config = dict(
    activation='geglu',
    balance_bias=True,
    norm_eps=1e-05,
    positions='rope',
    init='normal',
    lr_mult_down=3.0,
    doc_mask=False,
)
Below are experts of layer 4 (counted from 0) of a mixture-of-experts language model. Rows are named router (the router's row for the expert), gate (a neuron's input weights, with its number), up (a neuron's input weights, with its number) and show model dimensions 0-191. Each number is 128 + 32 x the weight over its row's rms, rounded and kept within 0 to 255. Numbers have three digits each.
Before each expert's rows: "comes after" lists some tokens at least twice as common just before its tokens as in all text; "mostly gets" lists some tokens that are sent to it at least half of the time. This comes from a sample of Wikipedia text that the model never trained on. Tokens count by the router's weight.

# expert 17
comes after: "°", ".", "′", "N ", "(", ","
mostly gets: "′", "136", "09", "08", "20", "06"
router:154048180125127133111153138110100121144085118134173153138111145140094116117189099154082074153100131117106150126166116136100104123127087143087128044077111203121109094111133072147109186103154152118081108150088187099170113181166126132153133138142155187130128091141088132091107057086149113090122178162168146090062118115080085145065183100097093119060077112068147128125123153150081151123108183130129156123129132142171141173136119113150124091111158118134109166119159131105145172136060077173151077138061142167136145143125062166138101162136110085134129157129099116173136080134119175118
gate1:169070111095130137160104142101082164144162132174115132116127117110115110132195091090110095210095129139133132151132146182139136067097122189174197081159078155150102098172131112137122153112154124171122117102068142141086113136179105135119145130101199112192090167111096149120152107091103173113130202149078095172099075128154134134086063082090149118120118114087116152141094104151132158107136110172074191115125128145105157122161135190078124121118096154147133088055097098080164173141107180172134108134118171105158159104144109146112095142142099089087205179126126093136103133099116165159
up1:126101101174112113158170120171160075105139202114111117135103105141091123171127141179106120053202123100162122149121067133125113172153140112101100138115127115087134089124137140140125131118166155120118167143103063088197100126120113076148118153101096132096082133194158141137090128135100103153154117097140133132158142097104116143154141200125146135112135175159108060133117135117165101131167207033158046097090114145154111133122122151151203107138183089136120122147156166132122088154134086170139161133202115184147134117113125119112152125105164211160101074163111177077133128116167154063

# expert 11
comes after: "a ", "his ", "-", "'", "first ", "the "
mostly gets: "his ", "debut ", "career ", "her ", "touchdown ", "months "
router:178077184164123117096173112138092161162113120147130124081158068168117124126158117112207098138176131038128126199126121131078166103112113143110134118075096155113106089098159059108139155122133087164170105133147130079128086139162127092126132125096174158122085136088084153099126104128178098068085152123172096180121142118063111136104096071134136089119114096136126120178147161133117149105163116126122122091107123167137195124126130104193119102058125128175120193110142133110072147155117116162174106206127200108149111115155032154082108095136109147107112170136104148146157091131121130114
gate0:122156144135155085157142121129075135109148071098155106205134124184117190130091131154121130156142106147110142089134140144149145141104127119170094195080113152156120187108143140112113139083097171163145082145136162108179132090139099143118107124090136147116133120149080152157046141161137142164131094130130099188129084176113115097119110079136073126128134107087127129223184164121224129108119136090157114092130128161127119191126176073146067087082124128110100159052110107156111146086138124163101129136124182151139186162122172123144096131072098176184138145175185165139110135075176105093
up0:095101117150139090104140147091143122142117110150083162139135094110167063127131166130162111116118107102195131086169198143140102119102148142059182178141041101145103090126114088111094125138089135056103169105146092105136129105124113151153128182194106163125162123139203087109163127096138134125125170157110145079086137094147140109146130136119089139078083113115097118083127160163059151153105155134116133125142096141126126065116082193174141185174149116107077089143135125050146075097123179121134148119118087083096135143109147147126153143151131088104071084147100099106161110188086212161

# expert 1
comes after: "T", "S", "M", "P", "R", "N"
mostly gets: "ift ", "uc", "amil", "asha ", "ears ", "ell "
router:163100215122122106104077108125119147081090100144165159137142087137102097149139102078117090102106125147107154182145082101160144100095112126114151112163077170175076150110166079120110189164109178159130117174130103120127104133165089108159142163106145153095131075152072125130128103159098084102087137106116133144092143137088118142072087104139125140000132122114147123150138233161126158067157137124119107094100139145104140128149124121183130062125160137127107136084131133055122119199129111128143127139105138197134096173112102166124145136096136140115163093108122164165171113125127140095
gate0:151075183174102083152128215118144144162151113131147174132117132178081161176183148119092155116143144148023172131122120114179175139125110067083081099147169105090185117102125094130194110183184123138101111124127119145107111112163086108138131133140101134158107119115112113114113134118096177127140099149122148123153118112071123134102129148144073172124109083139102139136096143093115142103141074099136115131165117178115135148156182158197160128114172093113150099167165167170049157124190118130106187177118149167130127199076099124131100164087151101161132108102112151160151156139169051090
up0:120180123102092115120155116084133132061122109125132127145112137160153147070125108123134130143119100135181175131100134110140104105182078210162125179118161128144130111152124130146116090075118082140168154149104208117162107153127110115152028128135143167120203129095176134101129109116156125135165155128162138138107087142104126172182119086112100140149108108117138091153138127107167191152134161153193070170126145073168137149152092137107151160146055125131082133108119039160134069090093097162152129088135021066107098090167168079112093146150106151068118150105160110144121121108100133120

# expert 48
comes after: "| ", ", ", "in ", ": ", "of ", "at "
mostly gets: "Kitt ", "Colomb", "Leipz", "Kla", "Lis", "Cambridge"
router:154077176065123169059173170091142202147137130152161158097133126097109084136173146048123112082130146094146159164130065113149157059087137082080142096137121192137099108082122110131206155113152151096143092178107174136164115142175158128163106132133122112157099125128097136069172105105138074110105175096104151140184123122097140141142136107152124119119125117101169131162090176159097134095141126111135130090093136187098121176115137158148098100110140154119062131103168154132126120125026097121119138155088165135139068176113041146135136100157098132130111143108135122204183129127141151155
gate0:141095134097152117105128088088134087156116110127113197071091108122117045193104125112138129166074145165119208137123105123153140130173224143132191129061094110082172143107148167139144193118122151111148203165107142136090080105140157112138157123141099093088187133150101145081150069130151119152119115126095104145180133103149184152131132124133110051104099138149135131188175145115114151076101139111097108091119155097153123144116195134114195131147094154143111159047165125120170156143096125163135110088117138134134138096176136143179146120114123136055120152180122098126157132099183130175
up0:131093081142131161124123063130118103165161120116150168128170153075135055212121130145109117129101140135115156088123068150154163112175166161179089079110125143148072101151133155123090130115148114101119181147080183129088095162143182151131147106139104083123169109130097125109137076106103103141117096125093186164093131104154152126138105131114108075067061124140156131094161158148080130106075119115075092115153115118157125202194198120122160141116163116144089179111180181154123114119093116126131204195099196149114125135187133098128138092123138086114116138090163113061167172148139113165

# expert 43
comes after: ", ", "such ", "a ", "is ", "also ", "and "
mostly gets: "ri", "including ", "such ", "li", "include ", "especially "
router:169074156129101102138110109084136230156155122176174196157097132144143142177158139109151087081132114136140110146156146159091131114089083099090095126122105153167053079137152123141136118101096152159129124151089208162188128104188112144128133093163118161124092092199096168070157134177133124056106158106128125126159139159086065147126184076115091100088100143126131095156177131141089126069152149135105193177106099193137134131105142159187114114107096154134067169107133142102104160174123106123154129133131185155112099097126114154148119154161125144132094176155129099122166141138167093179
gate0:118061085056143109086111153132144171152117170156120143075127122172135099105100160154125155108131074044136140128143077212136122129096168104088151145113086108169163120109134145164160149122122107122124121142168111168116150144136137152113151098152151182134087158115133182093118135159161109154077112119141203137179111122071077158172077138112140121161102118150115122202133111154127156152167123113112201148151110138137067154148173090162109165084145110160081124100177098166103124176119144108158142127193121124084127157111126089239090158189151158171085116117145152104106125188152096144
up0:117069090105135096058142143163122199115110140148126152106141093144179112131133134101127168108104143099131154067155070177157117126126140114064166166124110116141175089152135166140151096101141132134118173111135107197144132155128131102139132107126175198128128140143118064120092122193170139149086143161127153157151158145106077194189117131126109113116112098144127128153076109149076161102130081133174135153123101171101112141133170129116130167070140093157140126112199107158145105112079140120129139107134078101075100158029176021176114154185144116135138095125183186125103090181126141085

# expert 152
comes after: "–", "on ", ":", "| ", "On ", "at "
mostly gets: "least ", "16 ", "00 ", "30 ", "25 ", "15 "
router:143126134145082173094140140122094174152094083127161125088123098138093095143174111111139078094133127111178085143145112069146156143120097140123108110122106189116078042123122121103114161111121169142123090158126148097154113142202192098196124107140164123144115050084084175099135080153129132088110155126159071112152149184092052147083120111164115108136103125195133165112109127163098165115149115114112129116142118170144119067103106146134092074114113158120132173111142159122077140120090124099121119143139139220187108198141060060147120146127108113065108133123095115220146111113104139139
gate0:129093142182113134151114113127106145133164103161115172119125113120148175135165090086148096136131164087128097127124181133065130128101110151138106137222174150131083110194076197151138106151089118107104145081121144156186118071153144155157158093102094142144140125190098198095157105165117103146130120141152122132184132159120096175140161107140108094134076120104115124098147101184131092123138124103166085121110103177030109152125138120072074078127079103147147146115103074133147193115155143118163130080132136050077186129078127116145130085181124123138151121082160182217115104132114129131
up0:129134131123138134128148143151117133102071134104166026110142094177119100140105095136113114117161123152121157134091106142194143116139115145149095090144151130095203150065154140122148142124116161115165128196091115124105138132095150116082142111156195082048109177070119083152107121077130106122136136085135148155170164114120180093158125138131149142152129142167142168129135140114109160125081111099074155102155173082206127127161168171150159174079180122117124071156117075139133074158079100154124147160133198203156043132169110149143107130170139074147088132111150079099137174092099163157

# expert 73
comes after: "a ", "to ", "his ", "s ", "the ", "and "
mostly gets: "stat", "there", "mist", "conf", "reve", "mess"
router:129061120131155150074122138124133163165146086122128145133136110168126110121137121115177108138160072051129149168137128172109153049104126115105141115132070167144127059060141100152125151155126125143130122187136144147149118191159115100123094113185137125173106116100066144101122133154123121072127183103148147191151175141116099146125154064147110077103087072145117117181171161120076152050157140120095169165097067223170133124154149087175119099111137133192111140083125091132126143124124089139186096146132122147080153113084092114148121133157129194119148181059131091146132100130119119174
gate0:123126128156098069084142130163176109139151147132125147168160168145136109101099104158080110119162189122069118121075142154096132117151101132149070095104143140089122054099201142145054121173060160092146172174100086157142098154116159127069140095125122144182119120088136113126056163182161094101138128149128154154116115124097169132149174118170136142090150044153096159146130148148126137098149145177109112200122132182165106162138114150200123161131131107098110111111123093101145147124132113100136124160100119206051126100090188144167124132128125173151115176096122070185153116198110124117
up0:189126056061114116172128128140054134114141146113189137159140081124161133112112135110137153100065165109170111113107118114170168094104117129119118072081199108147120111107104177127112132139100152087101075156190120089175193072144117118171130194046076129150124109168172122169171102143128113180105075085163129116139141114115143189109153179138117143152147156072086174113095121156122109114149083143123165120132102111153136114097080086070136126165105125088149101147154157127142089132114093146098096095144113128168171154173082084131184098088141111149122173096132140214140154133123127155

# expert 188
comes after: "| ", "; ", "(", "– ", "—; ", "N "
mostly gets: "Ret ", "RV", "Nominated ", "MPC ", "Episode", "Won "
router:148088156115169144105147139110106148099106064153144161110108134168113143138162124145105080122165150097145164126169097139147110052129112105109123039104108227155120129100117097122140144155129141137121117157085165134150119149181086134103136176125184121101066114119053160120133130150163120075140181104138075173163138169132081165129126089130129125120042126135150166159110149126035145115131112084113166118075110212110143143134116083170133096115141116106123164131159155116115125158071094124130101162101135159109064154151108139143091131127097155100140189127084105227181134188170140156
gate0:147151164132142226168122132102131133111094173155096161144117123188043140134075119149113100195152087117098154165112108165178143169122163107122177143087108153148175129119133117151117121151109129149170138142174112127117086087120112112147138155159075121103132068154107126126166132129154147121128141152122120103085170203100127199099070082069112129119087206077101103098164139089115166170168127125137110089134170155195113122157105190175071055110124086076137089092085136105112113109122118188162130106090187097100106129108095144113162117161141131121130135149137106178192101101126112155
up0:148127130107139082084128168205170163190160092143106146118152142083175127037166107091106099046088150151148154101069146109092091096138083170100059132132098141145095136115116088134147147095149085117151082130111113183111164124139149154070123092117160110165151189095147119148061081132070101159113090109095094180160112081165100104140168130144152116102157113165139154155137154114162129134102151106120104159087102175128122104104141070112171155149116152162151155142159144132114119133127135148067146151202089128189116132122163103136095204059165141108111070108145114109131125154067121112

# expert 105
comes after: "W", "L", "Z", "F", "V", "Sh"
mostly gets: "Santa ", "Val", "Lud", "ün", "Carl ", "Peters"
router:181000189079120142096104137166122149092116116171164132111108149161119110126140111105102130112134095140113125156118142165147144073075090106070170101099143101116124065104110116113144137140130131116152165189102137155166111155132110120164137187123137173122114131105136131112132057081114092150109117133129137112120094130090150156085155098069094155105055116112175145143124195078040121119154147126123144085070120151135083165104118067180100075036122125111115139112134105108086146124061100123132150178112147203111107120112074095127116140132094116149122191094129165169156103139114121086
gate0:155119170135141180119157111120154130114130136156139106075139109106111164161106150125125106153140108113108158158179139138218117110122144144107091150075091101171133158114128140157135122091165122060167140095165129124131190169117077103154120073115153083123075134115147177154152136113214127181168072090097095077116194123131103158128111120128132107100139151123187148147158162099108115132145171159141117123137089069152098145121135109133096067105130102164106127149170167096102201110074118108115134169138059173068116063137120159075105097123126146150039142182137132162130118147123196038
up0:066116139128118071132150205134103112146119155124106071132157075132173106154130138182110107086095136144147143121145122122103065130144109135145144120115102143099143112113147142142197157104113154154125108111123091130113093175084205120155149149150145146119137098134170140145146159167098183130125186133154115163170118151146166079090108110060140158090138071191088141090157088080160085135169118078104054095139140143089121103071186141179125157146126098180139096089090098150176106173164223153084075121159170083162127159157151185163145157162139129152152111072123135097128181158134101113

# expert 82
comes after: "the ", "and ", "an ", "to ", "a ", "of "
mostly gets: "Its ", "inter", "pro", "In", "ref", "suf"
router:130118122135138147122167169121110151102125109101151125179100065142119094127165142138162074161149142134137129177124141110110135070108060111098127109148089177098124029102121137162146178162097087138109133155127132142181144147116084081146076127170117147097052157135071176091139140127086059066127217115142066161179198158145107116111139156126163128112107128153138186146152179120091160038152129135094165180091108185158133105134141088191137109078149123159116187131111135138127136101109121118162097176139110151156127121141073152115088141126118125090122164082128119156165159141184111168
gate0:109147148095122157151127192134121148115141164099131112135019128129141141100128122103098136142167131154089155147112155099116086167106125123112160116142145103125166167124127137124156119063111101062128106098132168073069184139120154101137178136117138112140136081164177125117170125134095109122104152140104093145118112111134113102107199111079129156087086158127099157136172150131095118132130131121100056172144141069055226212106148113149056076144114165117139123100137164173072140121120122071174164194133142107190140191164102084128114119107154080156097141158097129185147164119098170176
up0:134100184107160115144125172126108118152081150164127173092083104110178092132141128065128162107171160098107155110154171148103079090079135123113128129155103065135168180151116079174154100150187118149136082103068170141031168139149085110096107172138120110191125185117176128099093075135138117142189147164126169130135118070169154105103133102083079050113129124156097143129149080124091102140135122076104099120132128056105143219186143122093125083131140140146103134136175119102085171099134140133142146168129121140152094157144093128125135146098164107110102107112075079136189133165104134086

# expert 183
comes after: "was ", "is ", "It ", "were ", "it ", "He "
mostly gets: "been ", "was ", "being ", "became ", "were ", "be "
router:144067153078114082120131093116152176109095131138115149116113110168098122120146181141119041086168128129133145201129113180134145127117115134080132123116070157193111082088159119119126192136124185110154146169099142115140128152164126160124166106156126163142085112127062168104142127128101103107107178119118144146125165114094103129136170104146131137103055095205133177163114118120126139087162180079127169130092145183117072107092150087138161123051183100136113150085179031088135098136054111150166111125108097170099101150184112102119128162155145115087149128120137135170183092168084144139
gate0:073042182165123102217099120157076149092129084140116151119115158158138134179155157076085075106130142153160100138193130117154112146118153107165093103136112136126138163124131122146132136136102165128122172120130125209157087148162154095080137090160123185174117084166136110168149133131147145174108132123143127182132154114123113065120160092087144123136092140162112177121104191118082094181108156081153108163143140161107139111106166115143149202099051101126098107081111048121134103176119110122123128145138048162159168111143131124180123185087138128093159110084095178127164154071145144150
up0:137071165148095161201076076205106100120080059175111129159158126123156108112126155122136130154159129108091109101175138131122173144109150134107108157086125131104165109081126087120123144169163143179151100106154156161129107121159167132072168139200101188186123099147133120151126142125091165124126126119161104186154158138184116122113158084099177133153118058165136072093093142144109129149070112108187127134154143149104146085119146070158116169116073115143053140100042130167169122095134132121108138128110109145156191187109125142150058128121165118152137098123081192081120124072119155135

# expert 64
comes after: "G", "J", "Ch", "g", "Y", "Z"
mostly gets: "aff", "itch", "ode", "oke", "editor", "ross"
router:209023154128172129125125183080132171110113139156168167132178116187161170126146124110140120184128113165154150135169132133139161138093118117110113107133134167113115112119091111155173127133138197124086076154124129168170142142108111101131117157147162155152115144101160177100109101126095068135090098133110080144100151176122134067167147119067164108060126110141112137150175149087060116080131184116116134098127110186150129200138117077170121074088129167121089177129123161063102126159100137155135079175110159186108137098088108179111136101135123138137155196101104160159140075142166138086
gate0:147166155099086117095115118058129115087109097174151101098136100098110051157145147168207123176061091127094103194189070147130141124100134122126116126103131093122132124151127091077156131087118143131121058123114148184120089080136124115156107118098145187107134121177092141111156141176082135145165169092113067120123130223137107158162161105142101115124113121133134160133150124128141113149157105098070144098110119186179076161127130130193120140131128165147153152157144156144148063129133093111067088102149136198108105116101151204073126099161135139089127076107102149153114116141102174046
up0:148213129097098103094072129090126111058116075133170085096129151123096132147158127154163091167092135153109115204192101124135154142100105127099119129170177087126114124146150153116128134071125208138156116140103144161103108100181110131153113132105135186151149130156075117131176136169113090170141127059148092141129115160113117098112120096132106128115103096150173184081115155077139156152104091109061142102122117169179036145130158148192159173162123138129101109156092116108139009124117141139099089132141104169096117142111172138124139111157173148105120101105110195153123098096114164064

# expert 3
comes after: "- ", "| ", "by ", ", ", ": ", ". "
mostly gets: "John ", "William ", "James ", "David ", "Robert ", "Thomas "
router:152046179130061175119145134105138185121144033161166133131183097159102128159147139118143050100138135176145163144185086162151154099142114096107151070117130169179123088062092128154189143143115126112153140144078118101141105133187107111148110138133154165158069106119081182137160126149160127153082155094136130120163102122088112146111126120165139164087105059105161145150136185114145127102167147104117166163076110165136180124111098067124119054103107115129058161054137085131088147112094070115165091134095131148106080151139117123122123083179086141118094169138124129144151124156122134118
gate0:107158165056178235160160086124133138104074129124182125152107121096080186141120179124094169095106152166155182091111085149176116142064106100125119092154116184140130161096119153161125130139156168123117153123135193108168084144142164104130141159178124137142144152135097094171167086138103136123162173131109147153113120148143142109144162141137102154130084113124119160148196236162166140091098135074132131150092160142118159102121161137174131149102151151171132131072164122152155131129092105065145134089073102113086177121122146137191054092116091146098178136147093142150114140190114117078
up0:135093124181103077122145192152096119142127177147087091118119159146157065138142062087159110131138174094114134135127159066086160151152113139112175111124099074146100085182096084058109126133152119138149098127104158152119114119137110151119159079083148107114120125096131156120125148115131144147076108141156121199153091146143155144098123119101177114112138125085176122102096048047164103102122120171151131122151148176159127154103128123116101134154104100115178151193133122082140159071170089220149072182167170146158114136104110164097193176141159181147086119099156126112174113056155111172

# expert 141
comes after: ".", "% ", "5 ", "km", "0 ", "2 "
mostly gets: "sq ", "ft ", "lb", "cm ", "km", "Density"
router:227097169128126126117182154063131109149104131151171120130104124095111137139165122094191061120162183171143095086154177149138201129065070133134156079159124154121107101114080092166113163117099102156130096183148188098182086166127107131196150110139139150142132099113112154110161095108177122097121124117104100153145131117093160120112095097136123167105092107148118125091145147133071189048093154099148157147112102211141087154088105127180143142065138113149083176159177150071135157133081124162132121154061125169138128141108112132140153112155126125126127147176109158197126084137131150120
gate0:126127147072116078160168075154150117155104092106172104158204138104123139164158185139158115147127153141129102043103160150164125102127135107126143135140070123131131033150111121137141107138062110162103134133114145128140159167115109084120194105103139166161120138141161205130075123108169134216109174119118197196182120167098136107088120123127115098181125113226132122129116165164097114106147181092182140128080111182095137149097109127121098155109145120128115147150181104081167082126116119116118173164083068161114135158127117093142118137112143121150111140180089160197175091122107105134
up0:158147128082117114166191116132154161126094121120189150121140109120110118129162083106114129115138114153111109088069103180144106088156141117116142185111088058151163109195107126154116110136129102107151124070117130118161160151112129129058187109095132149122153177185105167122110142098162143143170101148089149225168123166130127138113152124082106162163060210164148100102085160089139135124165096101156122122101088231084148173100131157096074147125147131101131126124123100103142084120092072108172127161055082181113106163154076087118135090125152074129143140152084091187126149107133137134

# expert 95
comes after: "as ", "is ", "was ", ", ", "with ", "of "
mostly gets: "another ", "An ", "Another ", "largest ", "a ", "important "
router:178082206113149121088170103112118134099105132157181201124122080112105156156179148164119087105200097092112146174112135187116168108112130105084193117160073130131105100084176065102154140126130119159159129177123162149150062151144116104132157165158166111130072140130071180123123120125088109101102110133186143125128187098137113097153144112109118119110037134172118134152152174112123163097166112179124161131077137158162144143151107096149128134070169180171153185136115108104112093086113123144143093140051117179154090133168121145097073113154125134078104161145114180121186122145150112106
gate0:175121134196109104173156151126138084081134102159103080060130170159137111081100165116188066145155091132141105123115082164095161101220151129122118118120119149147133136039101145160135158126190117157166184104117131124135115116114146110142069094120120104150149137202154124139156118097107114210170119112151054142176200092103135131113112152089153157123092141204099129146120141125168106128136122168102166118107125117119112124140111098057130137064170154128121179104104067099122127154169129146153105173105103105122111130145178113152158160094201111124075156145124189135145128107103058130
up0:183122136121083107160146151139082159132117101091127129105251139113126102122135159086150093111129164075175099077160113147113106145166157180152124098157081086211148072066116128163111117126092130147148154141130147148148137115147093164140159122148156142176094187163176103116127154171038142196141119188104131116139136071130142120110137161124070165119091093185122133129132128097134139186117146133115160202118085112162145134141134089154115117114099131096108217128156132156079063071115124169126134084128158103144166086180114074131154124090152185127102126100125147121084135154132111120

# expert 113
comes after: "the ", "-", "a ", "of ", "and ", "an "
mostly gets: "American ", "British ", "German ", "Indian ", "French ", "local "
router:128095166106058182069153134125094153082100114161159151160123154153086146154113121156100108124178158119179149143181143109177130105070091072059146101127118149108130119144146087153162174134062153169125071132141127145168122131144121090166141141144155139141059085163112176111152129143117088107112121086187108117157167153126082153086118110094191097073088149160129154165127175156130176138153132126137162167076110135219119084093103097171120100102160185191117129116160153145095163122125091142178112191125163181184106067175131157128122149133144154130125199119113138169128128157139135152
gate0:136080063179084134117124076076138042141120104102140095121124099158089180103114152078167098100154186167126173122121121118136110148115115168212097147107161113163120058166116100105154151141073072136143077073119191110117105130159111150115105105165141125163089134127094148086082080088156124155142146071126099150131111045104130159123119140105090155124106087132110135087133083132114117127060140101133076100195105140103132154136114170138114175193138136201194063122162188135136163127092116123172158112162126172132106138141129137140181122138120109134120112142118155131130052174127154144
up0:118174130145072107111124128093089144150111146110159120149095195120083141116142121103085150179192186114199123146131124116129078136138121094109118114159087176112138202088099151148128174079169165182123222118133125138120134141123122094187158120109204114133114105102155095088136134138101110165065164139117101136123118164125138111121100090139131113142165145124114180113138198131073132122136155123083191134077157095128089181092143113126088130039055139078103174138109123088148149124148118098043114113087167172135077146167192116110095158085108122151147161127158085103132125134150093104

# expert 85
comes after: "C", "B", "R", "P", "D", "A"
mostly gets: "oss", "igg", "uc", "risti", "alb", "r"
router:235125238107125124094075102141117135109142150147100166091146096126136121175115123095120082141122145146114104128136104144131149070127091169090124070148105149162090127128154142082152194136125175124156121174182115088150116165157097116141123124120144142110133126111120184141130111151119057096037142151144138174141177140121099137121143125138129140043137094124159090112159177135101169084138115150109161141116159219107093202105156100193136087123183134128064124127136126128096110201126055101166136155095147166124106095114122181139114138129141152093135160123113129196164142151129102095
gate0:182082116159130205136094148117136124156171115147150154134160128063090148110121149118123121086121142161152137127128198103128169151146121154118134114124149189099136140102124101104157140099137084130098122138098212188110136062102121100150141085121147138087122083151088178153076146157113165087160097115098156146154119140135137077080174132172139098104167118092132190159139146073138149129157104134105114102148088189117181169101168162110112176128077101132072095115184146113128082173115092094142142149118187142115071047185093165134125169145113148219143134141149089204128142178138099121
up0:085144140132085097173161160111114036077118117153116102146091130133161120118059172139124130113131097146040104118143125050150163132169169145139060147113127117118122083117151084114159127094136135156124153127117083125158114153157159112092112101064105094150130135103109105152191102126170087138153169173132125145126054143148122141160061120108117141129106115141120149114158111182054176160144163153106153103110123092095065114075055154090130125135156189093143211123145149080128149120148085176142129149124115085153135199139135098112166096068134140123185132058137154132132140159154179099

# expert 118
comes after: "| ", "–", ".", ":", "; ", "+"
mostly gets: "|---|---|---|---|---|---|", "Ret ", "49 ", "42 ", "46 ", "33 "
router:163105138130154132120087157116134166090047098138212163103153160210061105159129148102140104140106103105150138151150120140112110095088148120100142044113109255151098134093155104169144135108111130169099113110131123111184108203168140102090160192160164119123067131137089183105110092118114131120090157092079103169168143094109087173143173109126112159077124122140126117150102110151103133094130139085142149119114147162103147174105105138171117083130168110145118144143131155114111119150053097156158100124094154154111130132142071131125099125093085114083095148095086146212116111184138116140
gate0:115084149167147133137176024158148050104135119112118135122157153126188144142078115125159109106096107172120179098163124174083156180135108121133159134166168124139120093144129093090073149087122116146128178115067093159184109116100186061067136102180123166164115053103142119089135157173139190150110178109130147208166155136109107091140158088147163112122074108154145181148145160164194123119103131114153155121113113131183144100078100153146179125158123137090174166088114133121122074157158176164114133106156129132127097147164088106084147090071120135099111126110151109164152152121116085114
up0:152136134128059081100151136069151159119082190122130119178160101095096176121127159115138134141152158107132070170110148112149135121131141089134074096128066137191185175122118129151124133122145147182105091163146109142087140109117109151088118169122164098064123248113124164104097114133139120184112063165131118143144130136096101173162144170097042147108129155108177109073108161158105179142160130114108081154154132073072171163119092153140110141056160085127095142170161121140132086061143081092148060099091137140100107102082153121147155147108113094105157168150097141151136142120132148147

# expert 90
comes after: "L", "H", "E", "F", "W", "S"
mostly gets: "How ", "God ", "Go ", "resh ", "ift ", "We "
router:158116213110100143112102159152092169081097081117191156102178082157128158159122134106150105126145108145078134158132141096133132104096081087123152135114092122137115086098136120086153188127064196163153110136124096113150085145124163147157137165156147179148145104135145125069172041094098119149084121122129097140122133165114129119139107094102100162073079078205195131135121194109087166107139128082134128093099136153121164156115086096140127030062184159120109154082152173086113141174094144144125114157146114167123135133130094132159142158166083162126162134136162141151190072127147096105
gate0:143109127117113088148131072133173176099145161106171123134154151151109095139094163164101147130133082136119106098159110088127173077179121107101143190142092148113178103129171123092083108149047141097118102097101081090145116154168108110109091172166121154160140110137077158196149120102136145103111135098099177150067124147118103130155128069135093131115089114157162128120140173128217135085144122155103095112163150139177117145063137104138143104123147137123135112122165105130115201204066134117077167194109109192098104151120054141118175138113082096133156058180092064166163097100140141131
up0:123196122124165121108113196093074093115173154121065112088063100183160111084115120113141098094088178122103172093084123112165095190175164191151159131116077165134138155105123114132133142155115137070139120132161185125119101082105122143191153104123106124107126131072149113100221134169141137133117141144157142119119102089126178114105127160124205109191115157118109134098129059179082151170111149122147152129113123114166134152110133143118059170098138108122101184148154153121163135144192138144158161098084157094140053129124141104103155170125139145138102224132135076111083150120094138160

# expert 16
comes after: ", ", "and ", "by ", ". ", "of ", "with "
mostly gets: "Mc", "Mac", "Bur", "Jer", "Thur", "Dun"
router:110068157090097182079137124112134220156137106137175128133172071152128121142187085126133104135134117080119169135152071152157148061090130133098149113135127151131126088093152107133170179165137121098113103140106128116165119114130152121100108086171180121157081124086029145137133119117112112131071176126118123158181152114074111164141118120146082096143087122149149151143169180134124151050132147130104175140083113209145135110137138095148124084094110110142060145151155107110118127154092057115205114156105179140106133164087053130142144102181124160147136200114131125145189091138135097164
gate0:120146142142146121135142175108166160128122138137109086174112141102175056137131116191097082151117175124099111168139165118139173130140136203105192127130118143134128109128126147145160129156163095098129173148175100082164118095131112112109100130142136088127101111137063094080161138127103151132129140159118097121162226072086144158163124175125118149123107165169138155130143075162167188084068117180139115167133154146186137160116144123144160120106184116145144116092142075111092121127120115136199140121156166068104174046125140170122054136089108133116172100077127028082084123092110142186
up0:147143139150123110101135123129134139077144133195183118062132102139158098089063084102132162088096154106101109125066072128139146157168120140128111144143113076164135152100167082131149155149162079153163065102069099108128137122117139077141145138082164122162144139071130102116119043137089166138113149141086123187106184142110097109140156061179116128125142118088125082189133155089096131140157074113162108071170157112101127164167160149148092125160127107088134126118145109099095142134123048116101140069092065140121116178193078098153129136131161152102139110111128155146165169101075111033

# expert 84
comes after: ".", ",", "$", "of ", ":", "than "
mostly gets: "million ", "000 ", "million", "% ", "billion ", "households"
router:177108135106115144097178098075105142109121102145156118159134095096097121131158092103176082140145109098155106087162143154129181125094051108144148075149081181143128081084101105195106152148099146137109076122098189080181097183141134111175125120146166161113128109096129175139164118111156132091139138085145128120134225119048135145109096093129116152113096091203115099116149149151090156088125109079111140117138092171138125146100126133134103133096156120124087183116179119103095091121053095152227099120113137143166123169129052151158126110119089150100134167109132146184166093151084174126
gate0:131102160150156134180093117066116050080091107111172108170125062133114146137140106148077044110112118163152117088097141109106156106115114112194131098146079126103092111134162130128115167167158147150097126134042131136099083130147138173110101088150152128145141147166144128154069163156146118114096147113172115158135177149098167092157055140126191094136133116111149148145172173176089060076186130094157116069100114142149165071142145161059128134151145084143100112146117113125097085118041141171132104112196144144146098148085095149157140112107142122114120139051143094155147102140124128187
up0:152144112120109095107118142131140139149148109138133151131137192135138133114074144121152214128129138136150113168155139086099091157092118069083164107117172130176138146143128128098138079145134115077148171120176183088140195065150080065152138164084129185056065137129139092127145088125108149147127118126113122111100118073100166174141170122141130180139103148093141163089106128095158117126131084142103120165134186103131057109079031106198114163128168108106121154078065134135183144169137141101101172120088154133131179165185128126109175157134083080093106082121104143121135110098055129154